{
  "num_hidden_layers": 13,
  "hidden_size": 128,
  "n_experts": 24,
  "experts_per_token": 2,
  "d_expert": 32,
  "d_shared_expert": 64,
  "hidden_act": "geglu",
  "moe_layers": [4, 5, 6, 7, 8, 9, 10, 11, 12],
  "router_score": "softmax",
  "normalize_top_k": true,
  "routed_scale": 1.0,
  "balance_loss": 0.0115,
  "balance_bias": false,
  "init_std_router": 0.0156,
  "lr_router": 0.00357,
  "num_attention_heads": 2,
  "num_key_value_heads": 2,
  "head_dim": 64,
  "vocab_size": 1024,
  "norm": "rmsnorm",
  "norm_place": "peri",
  "norm_eps": 1e-05,
  "positions": "rope",
  "rope_theta": 10000.0,
  "rope_fraction": 1.0,
  "qk_norm": false,
  "attn_scale": 0.125,
  "tie_word_embeddings": true,
  "parallel_block": false,
  "extras": ["capped logits"],
  "init": "trunc",
  "init_std_qkv": 0.0562,
  "init_std_o": 0.0698,
  "init_std_up": 0.0805,
  "init_std_down": 0.0805,
  "optimizer": "adam_hyperball",
  "learning_rate": 0.00506,
  "beta1": 0.9,
  "weight_decay": 0.0,
  "lr_head": 0.0237,
  "max_grad_norm": 1.0,
  "warmup_steps": 368,
  "schedule": "wsd",
  "decay_fraction": 1.0,
  "decay_shape": "linear",
  "final_lr_fraction": 0.05,
  "batch_tokens": 131072,
  "max_seq_len": 1024,
  "doc_mask": false,
  "train_tokens": 543700000,
  "max_steps": 4149,
  "dataset": "wikipedia_en"
}
Below are experts of layer 10 (counted from 0) of a mixture-of-experts language model. Rows are named gate (a neuron's input weights, with its number), up (a neuron's input weights, with its number), down (a neuron's output weights, with its number) and show model dimensions 0-63. Each number is 128 + 32 x the weight over its row's rms, rounded and kept within 0 to 255. Numbers have three digits each.
Before each expert's rows: a language model's description of what the expert responds to; "mostly gets" lists some tokens that are sent to it at least half of the time. This comes from a sample of Wikipedia text that the model never trained on.

# expert 12
Description: Syllables inside foreign names and place names, such as an in Lebanon, ad in Riyadh, ag in Obiagwu.
mostly gets: "ag", "ian", "ad", "ah", "merican", "ar"
gate0:144176146148126090154107076105104221126106090186156097105088163119070117158123168162124100114162141121159109138153173142156108099106149090117201148174133140136162180123176208102082102107130114
up0:139122090074129127182150114181099104101099157142119135132165090086168115128128096106101126126154229142119092102133102126114211129125091103111165168122153117123168085152142089077088136096112134
down0:137162117128158125128086093121127135108020101141098154147079107046100115167108111136146095184111121126121096110152192154115081161119131095185129177156103079097181113111169145132126087143108095

# expert 3
Description: Auxiliaries and pronouns like was, also, has, he, plus mid-word suffixes like -ial in specialized, -ation, -ly.
mostly gets: " was", " also", " not", " has", " had", " have"
gate0:162121133109139144076112148152114118132088091126113133126138116092171136119173114163142114112104064070085137107150085136097110158075096105143150171126081068128144137112123113143080152156132138
up0:120078175080094118116135152092140108157075115121118128112180160178161059137064160125132115109123053051120148082112151164148118140066123124115119142115131064114150079153149112138121132127154169
down0:186111144157140176137133083127104120159205135134142128145182138125123129135153115149101184070222064113092135103129148141195154183130166173149075138122166103163164111172116097103140113157144051

# expert 19
Description: Word-starting pieces such as m, st, ne, le, e, often after the or a, as in ballet, neurons, mi.
mostly gets: " m", " st", " ne", " ele", " ar", " bu"
gate0:076177135147148155126106156103143105139115180151082144136133137128097111173183131109119135154171165101077066116151080083146122153135119172126136113154134125111129147110122132149116168152103160
up0:127149066087133120155060083099193126119150139056159032130176093151149167178111179121119109080098095065126125128178192079154126132162107170106147143173100143156156120114168112082115128155096154
down0:139191144118135147157148099125093138176061110169173172102106152128089152163067075106132136108099142162091128119101081110105153159092124120160135190104095119141202174159131127117144078117162144

# expert 17
Description: Pieces completing personal names in tables and credit lists, such as Jon-es, Bru-ce, -son, -ton, -ley, John.
mostly gets: "son", "ton", " John", "ley", "ober", "iel"
gate0:083110131152129081136124164129176085099103182075115109125112101165140128071161103161124136109155049109098135080137080132153139112134151196116129074089144172123139123123135097108115110174121141
up0:081123111106129129143135093141134079148144137122179116095175090117148104067098174109156083110175135152168136152066163108099145076085113163108170127078100146136133144180121068118066180133108113
down0:164170070147159145184151113136119160113192108090162105156168177131112164145144161167058156130158154109111144171123103134156145143181093069125093081150158158131165083122113113109167127167138154

# expert 18
Description: Verb endings ed, ated, ing and ied, as in benched, viewed, used, plus particles such as off and up.
mostly gets: "ated", "ed", "ased", "ted", " off", "hed"
gate0:160076152118114146109111129156148077108123069121110125188132134101133106119168143083128157092123132141156135154168103183094125166097119118165178113097103091130108169154054113133132098060116112
up0:153107176151106171130136186164163108162111109154135197155165111094164112109095135147112190101160147187161095120076116117109162135127166144121168160128168035169123140112098135043083136148115094
down0:135148121099113100152131121144091078092151088157173135123088106116107074100086135101125114145199113123113130137165122135176122097100124076114133141110171123136056079132135140136114156134129120

# expert 1
Description: Plural and noun suffixes ending a word, such as -s, -ies, -ers, -ities, plus pipe cells and semicolons in number tables.
mostly gets: "s", "ities", "ies", "ics", "als", "ations"
gate0:155118146127119176085112159126123131159154183177141077108150145070161123163096102158147153144177123131173122123145114123071163122137100139187099108142178118170119138086185154152143138114116090
up0:181173101134151130160111091144090150119106134128141137145164127148156096102152107068145115118082139117134176092148165201134089142122096066163135174130134155179141126132102085170099122125098132
down0:160076117102137169160083117141115141129138054142182116144122122093065114169144093135101178167164096144180152149088073146106147104160114108176116093100142152097057082107116171180160104090068146

# expert 0
Description: Commas, closing parentheses, semicolons and quotes ending a phrase, often after a year, before when, and or but.
mostly gets: "),", ",", "\"", " where", " but", " when"
gate0:174158171097130087167142111113108162106124080084118131138046083209155122103219079166148133078150116110166094101140131101155153120185153141117114078115123178126150105122092118128071100086177147
up0:096154072124129148082118137132177115088116140148083135112163128123131177187132157157087200068123042111098127110133141143139181076111144133119088131143129155089204165102096141132173103118116111
down0:086176128135074070138108143118157201151089131120169117133125076178104100159047101090145079096113146104153097140124110149135200156138176167163123134119151136192150137124132175081210104135119133

# expert 7
Description: Colons after infobox field labels, digits, degree and prime marks, slashes and brackets in coordinates, scores and formulas.
mostly gets: ":", "}", "′", " /", "ton", "ican"
gate0:147143105114146152140167154146105147109183161155142147122154089124143149130126085175132191128201173156102114162117081131046157110148130166142087166145128153135106152100095145145085122131152138
up0:127194118108088097088154093130146100101114154160093151134143209102124093114158110073107100137115179101210083128152166081114173103173103137126106122143165130135138177141096118079156100135125108
down0:114092123170160187088078135122204101087164120102136172107103194152106100149162157186145127144123122143155100122146101143102086153185166097162154150081166109164126089077129139162140137129144077

# expert 10
Description: The word the, list dashes, table pipes and year digits at the start of lines, list items or table rows.
mostly gets: " the", "|", " The", "The", "=", "==="
gate0:120107104073119067144106182070136061082100104101127115173149159131181092143094152108144110108089112077142124101121244168176111146112096139076123107103106196114144162176122132139139160156133151
up0:086154160129123176156164146112136111181086206055133165114132134102164136160131126181115110129182121127142124082092172115157164127143074121115147092120119142077091127217195196151104143126076147
down0:131117177115093125114114087179156172110113137177172098173046041148079134061121080156119156126116165125104104182078073141087134138114088155090175142127117131121131081081165132173171187120150099

# expert 22
Description: Inner syllables of common words after a consonant, such as or in supporter, on in month, il in Affiliate.
mostly gets: "or", "cess", "ident", "it", "ublic", "t"
gate0:097134064113107105096158144127094039168072169144135130147116131127187138160172190142099146152120156109199115112125130164129114156090101152142128148218100200120156131115101085093162135094145101
up0:093058135134135144079191113095157117109174085140098070123150167126111187122121182104086086106086083185135139125126137063122117106100109124119126138143181072155147150074171119102135160126113122
down0:137139134196123108086105115132176111084147078139105103129124155170145106114181165152192148151065094137142116208128158163146073122204116164142101134164132102138094152118073086144138132124069126

# expert 16
Description: Single letters S, s, C and c starting words, especially table headers and abbreviations such as SO, SR, Skip, codes.
mostly gets: " s", " S", " c", " C", " sc", " Sc"
gate0:109156099144093110166181096143103121107131123135119154140117162168104147078187096155165143127121118151147178150093147116091153123039171129118125119103081138154087106101136155164121162098104139
up0:120141093124112143161060127135153139114122117125070141091117146130130143116118132079131108183127152122064129125153089115094117127110229156155174127123147165147079105178158121070149131162170133
down0:148120153119168097177179093055167129128170103137152151126106136095094090130098102065209125147093100117065104150104116140101152164156094029124117094119084105083191147156100137132127061137104090

# expert 13
Description: Newlines and table row endings, sentence-final periods before paragraph breaks, and non-Latin script bytes such as Cyrillic, Chinese, Arabic.
mostly gets: "\n", " |\n", ".\n\n", ")\n", "\n\n", ".\n"
gate0:088127161092123132135156078076175124091162117114212126091135184169193122092134128146133123153133067129119112127162144141112066197126155150132109138134133073117075095140163110136131132132093176
up0:140138100121158185167152115095116141117134095149176152082099169175128146093158093109111090141144180164172073132086147143118098141125129140178173087071123086130131115167186094127117096198143163
down0:118151186065133173167121150158141141076090149125187194158138186150057197101138206121136160153146139149090143136081082109069128078080127113110132190132081135107117198178105147120148170090114114

# expert 6
Description: Opening consonants or digraphs of words after the, a or of, such as D in District, Ph in Philippines, h in inhibitor.
mostly gets: " n", " Ch", " J", " sh", " Th", " j"
gate0:187137116146164148152103156123168109117128107177111110124126124137143183147137125123107130116139074173113131145168168166138124171122214148132147104110193075167169102152096177100125167146143160
up0:109155102151219164077086125124112110141090149105109151168115107095109105186099076080095141041151147178114101107137152138093121089171076097117116141157138130168124138109073120140130154143156050
down0:108121150157123115143086186164130135165136153152146162118137224132116134183133132108101145116123150091166148094115150101123107152108127124158106187170131159135117169115098090111144078130098112

# expert 5
Description: Word-initial or early pieces beginning with b, p or c, such as B, pl, ret, ab, ib, often in names.
mostly gets: " B", " b", "ab", " pl", " ret", " p"
gate0:135172152125119078087076067132086156133120167170209115098158123104101121155114107110108149186115103144106136152135151067135131131116091111104142101128147094184171106165100160107123100100079193
up0:130071152141134139121130120136150139116148145184169114102121169176151135163100120099106148121126151130107139116119167120097164235119156122094130178077105134105064154076179105111142107119142093
down0:188102175146087156114180117084164117164133145106117119113170087136124104149036099120094096193122104114159128102157134159102168135139149117141160182079092137078053085107085140079135074144108171

# expert 2
Description: The space opening a table cell after a pipe, before numbers, plus signs or dollar amounts, as in "| 9.7%" or "| 1".
mostly gets: " ", " +", " $", "+", " more", " No"
gate0:135117138106139209180132129209065188089095191101113158120137121096126086091161147145115102138145161171108091116070106137082140135142159109158108106132138160178110162115108088120066143090106119
up0:082163151105180173117116172127107095111115129108083133111186096137095098160180113145096068099147148121153151117157109183098120137084142113149128166191115127172125112131180156130162166184155187
down0:110087142111122124109109121169160059119103132080177064103188147138168093130161111098156126172107105101159140148088227105114107090096072161113137042162104136139136151139068062120135144136083132

# expert 15
Description: Single vowels and short pieces inside foreign or unusual words and names, such as u in Albuquerque, al in Salaam, o.
mostly gets: "u", "i", "a", "vi", " De", "ru"
gate0:100088128080083171112086195115141042163191114113089109065144098108158167139146116111128140051100076136118143099071130132132131084120104096138095088112107102137119116101155112130090152081135186
up0:142144190195100155102129118117134121165159109170107099157190117104200110106084141158109137122109129168099106104122134086128147109136101198155153130161176158140144176117156118078113126185115192
down0:192221113144102135178140190125151087151164107143173145208147119140107119117134159107118092086058137153091196113116063122131140097154134179084136116117136095199134111160137102122090161115097141

# expert 14
Description: Digits inside numbers in tables, dates, scores and money amounts, plus number words such as two and three.
mostly gets: "1", "9", "3", "8", "4", "7"
gate0:110178174146137084099133164138174114057088134136158160080148115120111136079132106136107126140078132093178149130117156121039127169148125145153143131142128155141125131123142135153124167166126111
up0:130125109158093153143175119104197172195135110142069142162130118128134169162144101129152109167076190132111127104173083133123161046152111124110112150057141134158123095099082098161077108105137179
down0:123116108132151103136136105112127164086111130150117149148080150099156074153174117138137143150119081159140051096112118177133093117131132155138080136135190114154109122121168116130117085100166143